Experts of a small language model.
Size: 10 layers, width 160, vocabulary 8192, 61.2M parameters.
Experts: 64 SwiGLU neurons an expert, 4 picks a token.
Training: a variant of Muon for the experts, 657M tokens, 5011 steps.
Below are experts of layer 5 (counted from 0) of a mixture-of-experts language model. Rows are named router (the router's row for the expert) and show model dimensions 0-159. Each number is 128 + 24 x the weight over its row's rms, rounded and kept within 0 to 255. Numbers have three digits each.
After each expert's rows: "raises" lists some tokens whose logits its average output raises strongly, later layers aside; "mostly gets" lists some tokens that are sent to it at least half of the time. This comes from a sample of Wikipedia text that the model never trained on.

# expert 63
router:097090092134115112119151151134117131130171165128115139098136105140109110167171144133101147139133122129129125102148125144116139128139157130155140145150106106133152096136075092144119177113144087135080124122121111141091143144152128132139087142140107087183138099151086145101131097120120127117128114137164145084156111096104087117098152111143114143095125120199126091161096133114130142125147098144121149142086149123139103127108127127127101167088145146097112142097085122122083140113131195
raises: " and", ",", " (", " |", "-", "."
mostly gets: "stein", "illo", "ić", "ski", "feld", "ović"

# expert 93
router:119100103124150096094186164126147117096174154122117147149131106130123095135178135165110135161160104137129120080117097131082149126090156129152118154147112107139139098125072109155126157093139090155088131124137096126099147147177124152100121146137131078158132125158091118136152115162116142108123125115142146105146130082094111087095136128136127156117082119152129107142100122083130115123128113133113135146095175152175115110120124133150134154104161150120127157127104143121128136125129190
raises: " ", ",", "."
mostly gets: "shire", " London", " Angeles", " Boston", " Australian", " Danish"

# expert 154
router:081097075161120102111181146131144178127129148151105148154117117146097091166139128154122149121140134172147148129096106118097149096126118099139120157136110097118148124113110157101148126113121096165104107117090107093120123150163123158141130114131093101149123160140138095137150092149101157123175130134156113117148093142114120137092154113145114144114131094167140068157101119134130164108125098124107133089113112111130113157100124163158080146117129123128103141134108159095067151115097146
raises: "am", "mp", "dic", "vo", "ating", "ctor"
mostly gets: "Car", " Jr", " Ser", " Santa", "&", " Ad"

# expert 126
router:110110078128181100096142147115093155116146122142143164125105112153098120166147130130081146134107105124136171121121098123130139114103153109117092134113143108112154080125097125103129197082145121146119097116117115131131166141145099167137127162121097090166118129172105106130127117124107155135150130135225125110172100129126117116098150115160107143101121105145136078158122130119130128093152111121144127111122109123125130150107112131125090143124132101125158150132126135101058154110139151
raises: "ol", "age", "p", "ist", "m", "it"
mostly gets: " Sch", " H", " Hol", " Hel", " K", " Sh"

# expert 57
router:095122117179137132093184173116134138095148139126118186149104112144113129163124136135113168142130119176127145096114122129137158087092113118102107136131139122145159113108099135126102149116140149170092108157115138114122162132148115152113140160167095063148099151191109106118144111132081157097149165141204147107133099116100114107123133100156127137115123129139120099154108103119111144112133120153137131117148122114139102148094120085126100139130142131135141146114122142092065137111107136
raises: "am", "i", "ub", "ig", "at", "."
mostly gets: " St", " W", "Ch", " Qu", "St", " Sp"

# expert 149
router:094076095158127119134179125127128114142145161091125165119098107143114099140181167112114134151163089157144146128116123147128126109125153139134124143132127117129115106119093108115131175118151101140109128136100107116111155157137096147125097126138109110125146131136109156128136103145088111122141157155143150112169089134098110124135157125132142145085131116154139110157066175136128154131125121161089143116141153165174113100080102096173105131076186117111143137146105155105095108165100116
raises: ";", " the", ".", " ", ",", " or"
mostly gets: " moved", " want", " worked", " get", " sent", " tell"

# expert 123
router:138102112147174115095141167155104124115184147109102140123096107151103104153176128117109172135153094150158132084099108155114148098107138140121110160131117130118147089095083156117140153071120124134118124145107105119110145132147139160109130137129118117113137122153103114136142103160079156122133146142139165102132090120078121100111147111135115157092135088144105093132078132130102159116144124128092143102121142164164083143120117124129100160114143093120144133147122182123090168121118172
raises: " latter", " same", " ", " region"
mostly gets: " the", "The", " The", " entire", " this"

# expert 113
router:104101084153180114119174167120160114122137208095097150163114115147133131114143150161115145130169120123123123088108110172117160074138160128126117173161150102101162114105097116129156188108102111144090118163125112159092175140138131134131126128137107120115121141144117148144135100148116119106137131118128136112128103109081116099111129139127125137132121102130146131157105131156121161141117122145114147129097149124144101122088113155148122121080143122083123126104102171120104136146105192
raises: " ", "ly", "ist", "ities", "ized", "ity"
mostly gets: " special", " social", "matic", "ular", "ical", " real"

# expert 47
router:079119091140116112096182159141156146148131141138123160125114118141124096157142119158111143133138135120139171130094110144089119131088167107146112129129111117107154112129095103147129174100138085173094111116117054137117129135165098136117140158120120094174109164139094105131160126162113132106168141127160128135143113100121092122112138115176116107118114110148118107142094123131108131081163088138099153117110130156141062152103120127134113149126163122101153131163095145125083144123142149
raises: "ton", " |", "y", ",", "dale", ";"
mostly gets: " Jones", " Williams", " Rangers", " Ross", " Alex", "itz"

# expert 91
router:088112109141128099118187176125132112110141139107133154133103100146130099136160155146109149148138121192167167134087109143105128109104163117148125113179138120118156105120086116141148132088107080119100126153107105138111177175145094137117123167133084127134109150142107121147163102171130132118158156130145147142140128128108112125128165140139102119102108122169148113141104150130100138107131085145098122134108118185137082096106091141168130122117172125124128132168115131109078146140122123
raises: ".", ",", ";", " |", " called", " of"
mostly gets: " members", " children", " games", " women", " episodes", " areas"

# expert 45
router:125094086123162134094129132154108173130135136114090153151098125167104123133151159125084148101146116132165153099123116149084131109140140101135108139157087085127149116155143163117139163098151090142101112134126129131104132174158114150170122129130106106130107140123109121116129120134103158123167140133193144099136091135107121105089147094143118156133123091159120114194109135107121125109128109171143177087099121109128126146093110143156107136114139117109116141156079157104080143162147133
raises: "ran", "gan", "lo", "do", "to"
mostly gets: "j", "lav", "ij", " Mol", " Gor", " Fab"

# expert 120
router:120117139150127113093141135129125129081167136131135177153116111175104074139143128120113121135137105129171146131121124147103154094076152158174095133138100114142155133130117129082138123101134133124111126127116111120105140148177084154093126115136080100125132139133106139123119089162111151105145148154185191101122103113114097098114142106125132114101129115134169094129126187116121112142153151125095131140110146109160103086103054082135124137101123115109135146152144127112102166135129137
raises: "l", "man", "play", "a"
mostly gets: " Apps", " Nominated", " Date", " Animali", " MF", " FW"

# expert 43
router:113095110139143104124123133141093159140129177110115148141123115156081119163161141121067170138119068175137157113068137144110123085089139107152128120139119099122150102114123139116148163101129124132128083122084105121102145131137102138102132119114140107132118118141116106121131093137081151123174162167183150125131107106079097133121116136133100101092116133126141109144124142140057143123142108148110128144134103142141100136108093117134116132108130141116124159130094151083093180148102136
raises: "0", "5", "7", "9", "2", "6"
mostly gets: "^{(", "^{[", "went", " Six"

# expert 71
router:101112097166164098111134152120113153096172127131099134135106105172107113154143143133101119168130115122153163133089075145117158119083118123131128109181137080121146097117139141103126163047123116139106104170110125117134162168126109144126101157135113138142161120155103138106138122140115145100165159130163165119129126126112107109090113118131123128103160099118118126136139171123133145147124124149148153137098105126136136108115118125152074159094134066100127122139132137084093161089108152
raises: "ffer", "ter", "d", "bb"
mostly gets: " Bi", " Ti", " Ag", " Pi", " Sol", " Bha"

# expert 183
router:144119113177146105131143138154138144108144169111115127103143109161099134173144133131101137186131122127126107147132100142098170108103163149093120150146128068142157095112074113123111142092128094125096098150126149129091158145129117124114110123101095109147126094174118106109109098130102148127127118116139139087154125113108116110101154110165127125123103092151158124184102144160103161117152113118098165093072136126134113130102103150161096135097125091095108130108104135093112131131137177
raises: "cus", "cia", "v", "mp", "ct", "th"
mostly gets: " de", "na", "va", " Va", " la", " du"

# expert 169
router:117108088185140093093156138137134133080152134107098145142120093175104092122154146126108126196155088122137187101119082121094143114085148115116134148179140112135154084127107138148144168102137091165092125141115107125082184142138100132140107136120116140130100138176117117095128119174129131112142148114152148095144126114095116105090118109143149125108098110158104106130109125101129142139145103127132129153125123154123146117113120130135117140125136095086124159154116169113093153128104145
raises: " |", ";", ".", ",", " (", " and"
mostly gets: " War", " Soviet", " London", " Marine", " European", " York"

# expert 173
router:086119123141131129120165135114111117098157130138104141134089098151134124138156179130109137118119128147125125143136101141127139115072154145132070150137113083131111093150095131169134144087129133129135078152106095101081184137170078150130107119147133111153098148110134123130177115144073149102135156131183149097140114099131140136107135137146117136111136094134134102150098170119099146139124084129085106139132155119154115072141125116142118131129112105116121138119127178101076161125128158
raises: " ==", " ", " the", "\n", "=", "=="
mostly gets: " GD", "Dur", " Also"

# expert 74
router:101108091124122118115161136119116119139148178114130135129111113126127129149151110160125152160135113157150130111131078188110098118107181126155095149110111108162137112130112093123128166136153112195081132119135086168114121134150093143125106178124136086162135150145082178114121113165112106121160142123143145091149110140103094118091137130131118100087125125136144094140102137175121112114158092130116176126104146137141092127097122128170112130108150134111135160132080161106104136144112141
raises: "a", "ham", "en", "i", "e"
mostly gets: "ddington", "iving", " Down", "Born", "ming", "tten"

# expert 31
router:084127100127151075107165158134110150101126144136130115111106096138101125152136148144137132163154121135149142139075137123091164111090117132149101125134134100127174141125104140146141130105118130114133104134132104176121166143148075150106132106131101124150125136101089135103154076163114176098181156104166158117135103133125089091125156091145131124078140130149118126131112139149096130124183106152072149105106123129125094135108112175136097133125161129088129126155122158121090130105113147
raises: "tr", "pi", "in", "port", "ight", "ign"
mostly gets: "See", " Bas", " See", "vest", "fra"

# expert 19
router:122131080158136083104155170140131128132159124133084137119112122149112122143140149133118153146123112175175168104124094138118114110097148165120095127142143118159179106133099132103142140104155077169106116157093085149077122130120114130132118148132116108139108119130098137158155097174092125099174165155153152107132117108142111109138167136128123126094103091119127109145115134118090143105143109123092149120126142153157077141090092111165086150111134086129127143132117134098124171137120165
raises: " the", " it", " his", " their", " he", " they"
mostly gets: "\",", ",", "),"

# expert 2
router:137120130164145109112155145149112149126154129137096130150106079144120121177138172141103142130126109155141156127113113157141127123133153151150115128154125104133178127112128154132157177104113081156113095144117108148087143133170100130121119129134109106122096129171121154123167102164094146107199174148175127090147113090119116089113151128125091131085121106133159082153124134132089164111137106119124162126112110122117088136115107125155087157135152107103141148168093155129127148133093135
raises: " The", " However", " They", " It", " He", "\n"
mostly gets: "\".", ").", ".\"", "."

# expert 70
router:107095126162149122114138122147123118108161135137096163117133100152093136146163160146088150156120074144156156157097134128099139119101181134167117124140129122152166110111115129129169135058107124145098098131133106137083126118167090147123108116132125085130113120144100134111156085157119142127176139182136156109140116107115087119112145110146115129093129161123144092152124153105098117154144128118095144152111147131170100099128123120130100150109155111100164172115121144117081158133092152
raises: "tag", "ent", "ac"
mostly gets: " He", " It", " Morgan", " Both"

# expert 88
router:090087130139141127105139151120118119094125161147062129125145097136096125180142134147150157148125117155168160133123123155115152049119124131120103120177110120118131122113121114118179166112126099147117123159100099155128158135160133150114123130163097073140115181148105138142147113130114158104153177139178137101150109121125087116085137078145095140135146114164153097116102129145119124147114138153154142107134101107111102078102086129140113148102119119106115121128122129113098135133117156
raises: " ", " and", "O", "1"
mostly gets: " Website", " Species", " Phyl", " Coordinates", "www", "inomial"

# expert 22
router:103106116129128109111152116138115125105134124128087131114116094120101128154162148144102141124118098174168140086097110135092141109124135132151103129155114124155166085098123150104132157094137086160108111143105112119090151127168101132121128156108108087161136117148101115121122075148101156094155149145174173120142082123108106125094134099127104145113105120142120085125116183118095139133156094119094145118096138116147122133056124092148099139101139132092138159146123137101074157144129131
raises: ",", "–", " |", "/", " and", "."
mostly gets: "present", " ago", "]}"

# expert 68
router:105140081158148092119121135118146141132132144123107177122121111148087116173150170134089160141133087158136154134097131152109167075107132091134121116132136105146147123091103148086125147081135121134143129132099104142127110130183081158143134143148123129132107147141101103107135088122081148095184141142169146121161098129127103116119119108127095143109127127122112113129121178136107132099150084170112118128123106127122070098109086170165107134095156109111158124133123140100106137121136141
raises: "ria", "ian", "rian", "ien", "ex", "ell"
mostly gets: " v", " S", "Š", "Á", "É", "fr"

# expert 23
router:104118105152148095114153146101123126096127150135085168151118105127128126135164148155111153168154098134151116096119127153109149119109162143133092133175115097128138127113122141138140135049140085154094134157101108104093144131182114152105124144147103111160125121175095143149153107157119155125135144118142131114163143104120119080120135130107121152116103132171161117129100140109082112128131108160135154158116151114157105139122139151144130161135140149117116165145105121106033125135102162
raises: " and", ",", ".", " together", " as"
mostly gets: " footballer", " activist", " tennis", "idae", " beetle", " basketball"

# expert 49
router:106128149133142115069160126137111129102161141135129154138129093154075087141144118122122180153141099152137153117111142165098147101078149160146085153161106121143112131066112103079122177093159124132103123139101106128112149163170081147110137125108084136112100149143099126136145124155130136105146158148164169119121106119111098141094157113110134164098124093122175108134123140104122118145151120128117151147114144126135111101116059102135121143102127127098148125130113133121085158122128144
raises: " |", " (", ".", "s", "hara", " and"
mostly gets: " Votes", " Candidate", " Pld", " Title", " Pts", " Turnout"

# expert 115
router:094130120171151095102141159139117114086138120134092169119112097167086125149138179121092131154122114160143166123112117137107165056116136126132129160129148089124153116085115127102137152123110133151123125132068123146105167146146086151099119145196113082148094143169122110119171102140118172097179167109168146119119109113103121125105140142152108110101102122127144092145114136133128151106129129159121130136119117119120125122123110138143115145103134094113146139120135113106062132140124145
raises: "ub", "ack", "ul", "it", "imp", "or"
mostly gets: " p", " P", " Dr", " c", " f", " Sch"

# expert 98
router:136119096136150120134140139116131123111133151148121133110137118151108109151133136151098157134161077148125175096136120156136134120118133110125088156144118108143148107080126131146128148060109129160096098117093123129114158137148123149101136133123102097156095131128120121123140117170088175137170123156199145133144111076107090106132132147104119140113113132137129120150122170114106129115144093142121142126116124132178094143090067124152075141107161120120131179117124151088059143149101127
raises: "th", "5", "7", "tha", "3", "6"
mostly gets: "Gls", "aged", "^{("

# expert 17
router:117104127167135122125149163103118134120122148090117168134100109145101106121135168135113152148170118156159147117131119137122135081114152136144117130176110125138151118100091123131144162117112115148115128154110097105119174162131107144150147135132101109139119147126121122126174107162121130122155186117133162138150116120108088117106191154119121115093138121132161113162081137153127117132135111184086147131126138164155104101114086122150101123100172134109122129136087147087034128148106126
raises: ".", ",", ";", " and", " for", " to"
mostly gets: " interest", " self", " success", " research", " effort", " damage"

# expert 76
router:101131139135152114106136135167100116119184128122104149132113087133104139172134140119091135137114102164128139107119129152102158091127144120122095120143141078124183122113124110132155152076113118138091104135107118108091151146151114145126132116130110106130116133132120138120142099184122163119183155130185149105159140095080088070122122128130101135113108129132170082142120133129093142145135107127110120130095165123163070152094112139144108151102134128119144162121119142137055149145127138
raises: " |", "%", "8", "\"", "0", "7"
mostly gets: " lb", " sq", " none"

# expert 41
router:128099116151163115119139174106133116089147164105105141159127098117116132138152164154113154160167106137153142052102104171137144092111165122146103135167156089130159113110088126140152179115105109154115135149126125118106131132150128137127106139133109095117136140143085152152148123173094136098131151100131170112131121095097131101111148141150126142126079105146118118123109133135104140145129111108097164131096160130119096093112104134159100131131156102082138131122095170103097153118121186
raises: " and", " ", ",", " ("
mostly gets: " political", "istic", "ism", "matic", "ical", " social"

# expert 28
router:103093123162140118110140136161128124103151124144090171120136104156096129150158160151102160148118073156149163148110131137094134125103168151155111135142120117148162107110122132121168139061098113143096098119123099130097136116152083139110116120134123091120101122146100153109141096150121135121187141184138157117146104119100085116110144102146116120104107138122146087151127154102109107150146139118116144158097132117165102105119113113132099159106144110107158192111126153116090164130097156
raises: "looking", "Before", "ably", "She"
mostly gets: " When", " He", "He", "When"

# expert 146
router:100102129157149132118143148141109166136152154126126112145128107154097112141130145146085106106165102135172107115132090136092133091133146154145102148156106082098151119126106163123132116082141093150088106126138096144104134161144138148155117145144102140142150101147093145119124129169099125083129147107178131123115110150101119085116128107134129133110106102168132128154127132170114153144126106159093160128085127122132138135107100131131125113084167096089105170152085158077116124125106195
raises: "ate", "en", "ata", "ri", "i", "ana"
mostly gets: "ali", "iti", "lli", "uri", "adi", "ul"

# expert 55
router:095120097140127107128141136130098166102170133101108153106111090158085099194192140110090127130133082155141151093120115117111130099104127135126084148138122133112142101113132142127141109111145134139117094131116138135099159156138105151139151128144108122133108122168108154148127087157116151107153182123163126103135130106104117094120133109150083133113147116132156086137097152129116139106120100128071161112136155162145097122086106132149063165126147105111122180152124154113128160122132149
raises: " the", " their", " his", " a", " another", " December"
mostly gets: " In", " during", " under", "In", " before", " in"

# expert 119
router:085142102114176122130137110151090159115125135130137187139122120134089123188138126106079170141134115159154129114106104140109160115129111091123111130167144114117161118108118163119143159105139088148105120127073120146076159162154081143123121132125101108133102113167108092141137105123120157116140149160191146121126108146103093137089132129142090154111143098122165091132134138117117153145127101153139122168116121135178100134082112170139105128116133112128132160112111141103092146133113148
raises: ".", "lan", "rib", "lot", "ug", "ire"
mostly gets: " No", " Lo", " sq", "No", "Lo", " O"

# expert 89
router:129107134149131107114178164107109124118140154136114192151117103152119108129161145153123145125153097168164142128119109136150149092115137151134113134147120115149150098099084134138119149102098100116091133143113108101124148163126109149107110129132086114131145134138096084158165099190121131124159169154138159127142122116118114103128162127109122132078116129140142101145073143152136126138119134145088143124120174162168121101107095112157113167100167120110103120161108147106048148131109139
raises: ".", " of", ",", ":", ";", " on"
mostly gets: " government", " school", " died", " election", " education", " service"

# expert 20
router:109101131179147117117133140141120117092144128139103171122133096154090132149168156141092151157123079147153148156095137130098150111093175144159116122143126128147152113100116147124162130059093109145113098139132106125089141129166077147107118121133122091118116129144107141100144093151126149123177136191137164116147110113117089104112143106136108128095109150116155097147127159108105105155147143116099142152110136139166096112120118112140104151105152108098161172119125150116085154141105160
raises: "Track", "Outstanding", "Administration", "Album", "earn", "Individual"
mostly gets: " December", " September", " October", " November", " February", " January"

# expert 25
router:109081073126133090097157118129143128104154139126105142140119082152091080153159143166114146172121098147174151106089110153082167112079157119126107117162111101155127109101126118118154155086152100143115116131114103130082153140177111127101144126116106102122125140154131135098146093154125113106161147143170166112164115123089128119102125104150127176117105120141131124136122141089101091153154120127112131153131133139149121107109092145151128168127133119092134158164115139112108148160109144
raises: "ent", " |", "=="
mostly gets: " South", " United", " US", " British", " France", " Japan"

# expert 16
router:105128101153161117109178161131122152128151137118098140126089129163108110142190155145103130175125124166149167095086109153091134101132141144126094130120125107147178121115093148132130157129115129154126098143117099109096157146123112140128101128149126114126084143124098163156134097168077119123179139133131129112142111112120124105107154146144107146125113100126168090159106130115096151117171114125095150100114121148131084129119101146148095175090168106118146156142102154090126151116127174
raises: " its", " the", " ", " their", " other"
mostly gets: " and", " but", " or", " &", " while", " although"

# expert 137
router:128110133166137134084136188126093156110145135109101129092107119130128102168146146112088142145137112184144152094119145129108122122125143119140102175139149074108164118088087129125160136101154101149124098157100114109116155152096098132109113151136093104123081112145105114112149104132115126124169145147186137112138108132125128106127126123142110114100106133130138101168109142147102150103169121152112150138125136169131089126108101085165073160097163100127109173118115166105106137117118142
raises: "style", "pass", "present", "a", "run", "the"
mostly gets: " un", " non", " ", "—", " multi", " re"

# expert 59
router:129118129182137110120126164099124150114136160114109161154103093169109115124168150135130112127154103136170157104126104141124120080108153150144127157167111127126146110086080137125130137108110110138115102146120109118095187142128095132130146100127075132150117117154116102137157102129114141123145183134146179127158118124123102110111172138115111140087117115128171121136115159132112120147153122156076138150108145163156114122108119137143107143096161131097115132151087139083052161164139127
raises: ".", ",", ":", ";", " (", "=="
mostly gets: " side", " version", " game", " section", " site", " project"

# expert 145
router:101108103126136094107195128135136160101165167114129131091103110191102103176181153118105127144129104171119138103104122144096164127128119135127099161134125121142151122081102134131155169111123134145125102155082079126089129145124109143127112129132115097125109134130092170126159102124086129127153148137160138121170114121106118093129125133159125136137137092132154086191088130120089127132151120130127152094126126161126094136089098115135101130137135100092114151140112172113132142125112155
raises: " be", " play", " meet", " represent", " give", " show"
mostly gets: " To", " would", " may", " can", " to", " could"

# expert 121
router:125122113149175102109162199118094120097157122123131158152118123122125092152120169132121131140141108151159169118115151155118161125112094111115130150141131107142140127098121162137136121108129141156121143133075122131098133117137098162087136101165078099142096143133125140117144102164093171121148139134166185104170107093084109110119166108145135121111134133152143080156102145115108116157139108131120123134118136122154079126134104125128106173118156131144109138131113148110052161140088116
raises: "ow", "D", "ick", "sh", "H", "w"
mostly gets: "|---|", " MP", "|---|---|---|", "West", "East", "Se"

# expert 177
router:132119120165154114109152168146116153125149134131108130148098083150118120173129182144108159131123108138130173116124108143146121112133154146146121130154130096143175125105124147142144168100123093155114119136113101142076137138175120136111114142143113114132093125158129150112157074177086134100184163145164125098143108109121101090121169151133096137087122102137138065153114134123094161106139109114118171113112145145138080142123111138160097165131158118112119153155086148133130133127098143
raises: "\n", " However", " He", " The", " It", " In"
mostly gets: ").", ".\"", "\".", ".", "!\""

# expert 1
router:122121129132125113120158140151111180088155177143115148143121104129092090160160136135099141157138096143148155123106112151117178131129132112143090122124101117115144078143108182101107127092155088134106132110134103091106143143151134121134118137101065120148144120127118084108126132123109126107168147112161136104100099117095118103101159089120097135092116087169113103188084132149118145114150129151110149113089121128118110101115133164147083156114125143121106117096094135097116152131095151
raises: "ch", "ve", "vel", "u", "m", "w"
mostly gets: "ré", " Maria", " di", "rie", "è", " Gar"

# expert 32
router:118112127152137095103117144083115125124151127118123170134126112137083108154149157175116147140142096152166159107122093149121117088076130144140104145160123128145145111139117161141154128100111105147080098162112093140103169112132119146132142118150078108158120134173118139141140109166133171096165153156156169107125095131119102113112117154137145107093135131157158081157117149101133126123125128122103146116118180179121101119106111139144085126106179106114118135149146163112099184140127132
raises: " ", ",", "\n", ";", " –", " ("
mostly gets: " May", " September", " December", " March", " August", " January"

# expert 102
router:095095132131133110126133139107134125079140172113101120126135107129097090154165151152120154125145063162151136125116119147138160124128184123123106149172110130115128096103109109134121117128104117138087116135106101136124134149174089133105139110159102081138074166153136112138160097172121174116125160129178155131135094096122081109121106105133110159120133080114149122119122135112081134134119115191151128135127120126144115097081088147154113156127162130110129135137126140091108153140099147
raises: ":", " United", "="
mostly gets: " Coordinates", " Website", " Genus", " Synonyms", " Occupation", " Clade"

# expert 85
router:079120082127136084078142146130121150104136112143100165140080101171098105155168162133082167135143126147149151126123108137106145112103164122144096153146116081140134088128093148119105155085160132133088078116088098110119172159149096148092117153177107135124108142157107110141142118163117119093138143144185150132134128120126117110093136101143135119101138124124124081180116130158114150131127123164115151126123133130128140125121113143140108149107134092100126135147119161103080141119130129
raises: "e", "o", "ge", "os", "ming", "ol"
mostly gets: " Ha", " Ta", " Mal", " Am", " Ya", " Sa"

# expert 171
router:103103125176153111112139123149136137089145127144101161117133101158076128166162154138097169149126077150151154153093127131079137115103178140161105129133125120147158106110127147121167144066105125145115092131123105129099144114154088149101128121132122100117107121146094132111147088153119142112173155169149166118132105112101098119117143107140117119090122147114160093145131160115099101139144132116100150144112130128150105111127107104132093154109146112103161196117124166123087159136113145
raises: "mini", "big", " Lanka", "gent"
mostly gets: "In", " In", " what", " On", " improv"

# expert 86
router:089131077143167080132160145119094152109135144086114171156111123159118113142129156119091152144145104145130156129089151125115168112112131100128115139112115077146149104109098160130115118103166119138123115119108130140115123133137121157103121133162064109126109143137122088113144084142116152118169168135154157140147086125100100126114152139147123128083149106153136125169114144119120144111159105186086136089118136129118070142120113158132099128106171147117136116126138151077079147110118124
raises: "at", "ending", "et", "id", "y", "it"
mostly gets: "exp", "conf", "Flo", "flo", "quot", "circ"

# expert 60
router:099121116180156129083146175111111121109108136124103149142098114170112139168133181116094154142152110156133147113099132141095128076103116124124141162126135109160162119085114130145132140104150154137125103148076119140122168138117115162109095145173105091123104152152121116130167099126100158110155181155192156097138115134075110090095132112139130127098130128153158099153094121123134138120141119149139134110111127110146104154112109102171098139116151118117144131118134129095076119146121134
raises: "et", "i", "u", "ran", "all", "um"
mostly gets: " Qu", " W", "Th", " Ph", " wh", " f"

# expert 107
router:128115108132144125121167173124091121110139147119099166106146112119129063148138149109089147129171131177159125102117128112151145113123120106119128134145123086114169108125106117145137134102131094135096137109100121125104136161135118139135094165174108088150113085156095109121113100140088138118138153122143126100147126140118139093121183100185157164113130106148136138157094157147098148130145077169083121134108130131126102159094101141133088119093162077135133120152108121083133125149121150
raises: "ology", "cular", "ated"
mostly gets: "u", "i", "ti", " vi", "t", "eti"

# expert 105
router:112101079149142136140177144093124113109159167111116149132075114125110105137163167133083146154174072172158134102130134144135132105151137106134114160157127111118143114107100113118118165098155087152095146150075113121080152144125125155126134137132098099122129153136129170151133127129092154140139123146132140081137097118072122127115128163150151143099114118141150122127084142144122118143139104148085157135129138136139111089074112141162108128092163139117119139131108184123110124165119147
raises: ".", ";", ",", " in", ":", " and"
mostly gets: " well", " significant", " wide", " hard", " close", " higher"

# expert 128
router:133089096126161116107144165088122127103150167134129174152082114137118089132145156174115145177157102183145137119104101145109156096126162130142099152170146101123160102111085110126127170088169118156091105151081124138078162163126126153108129129118079129139120152144113127155144100165117122132136174140129147115141105120105141090129130156158110163099109111148161132118128126135114139116123101129141148153138133151150120092109101144141124136141129139128148182145131153108085146117102148
raises: ",", " and", "-", " |", " ", "."
mostly gets: " local", " water", " high", " Black", " White", " light"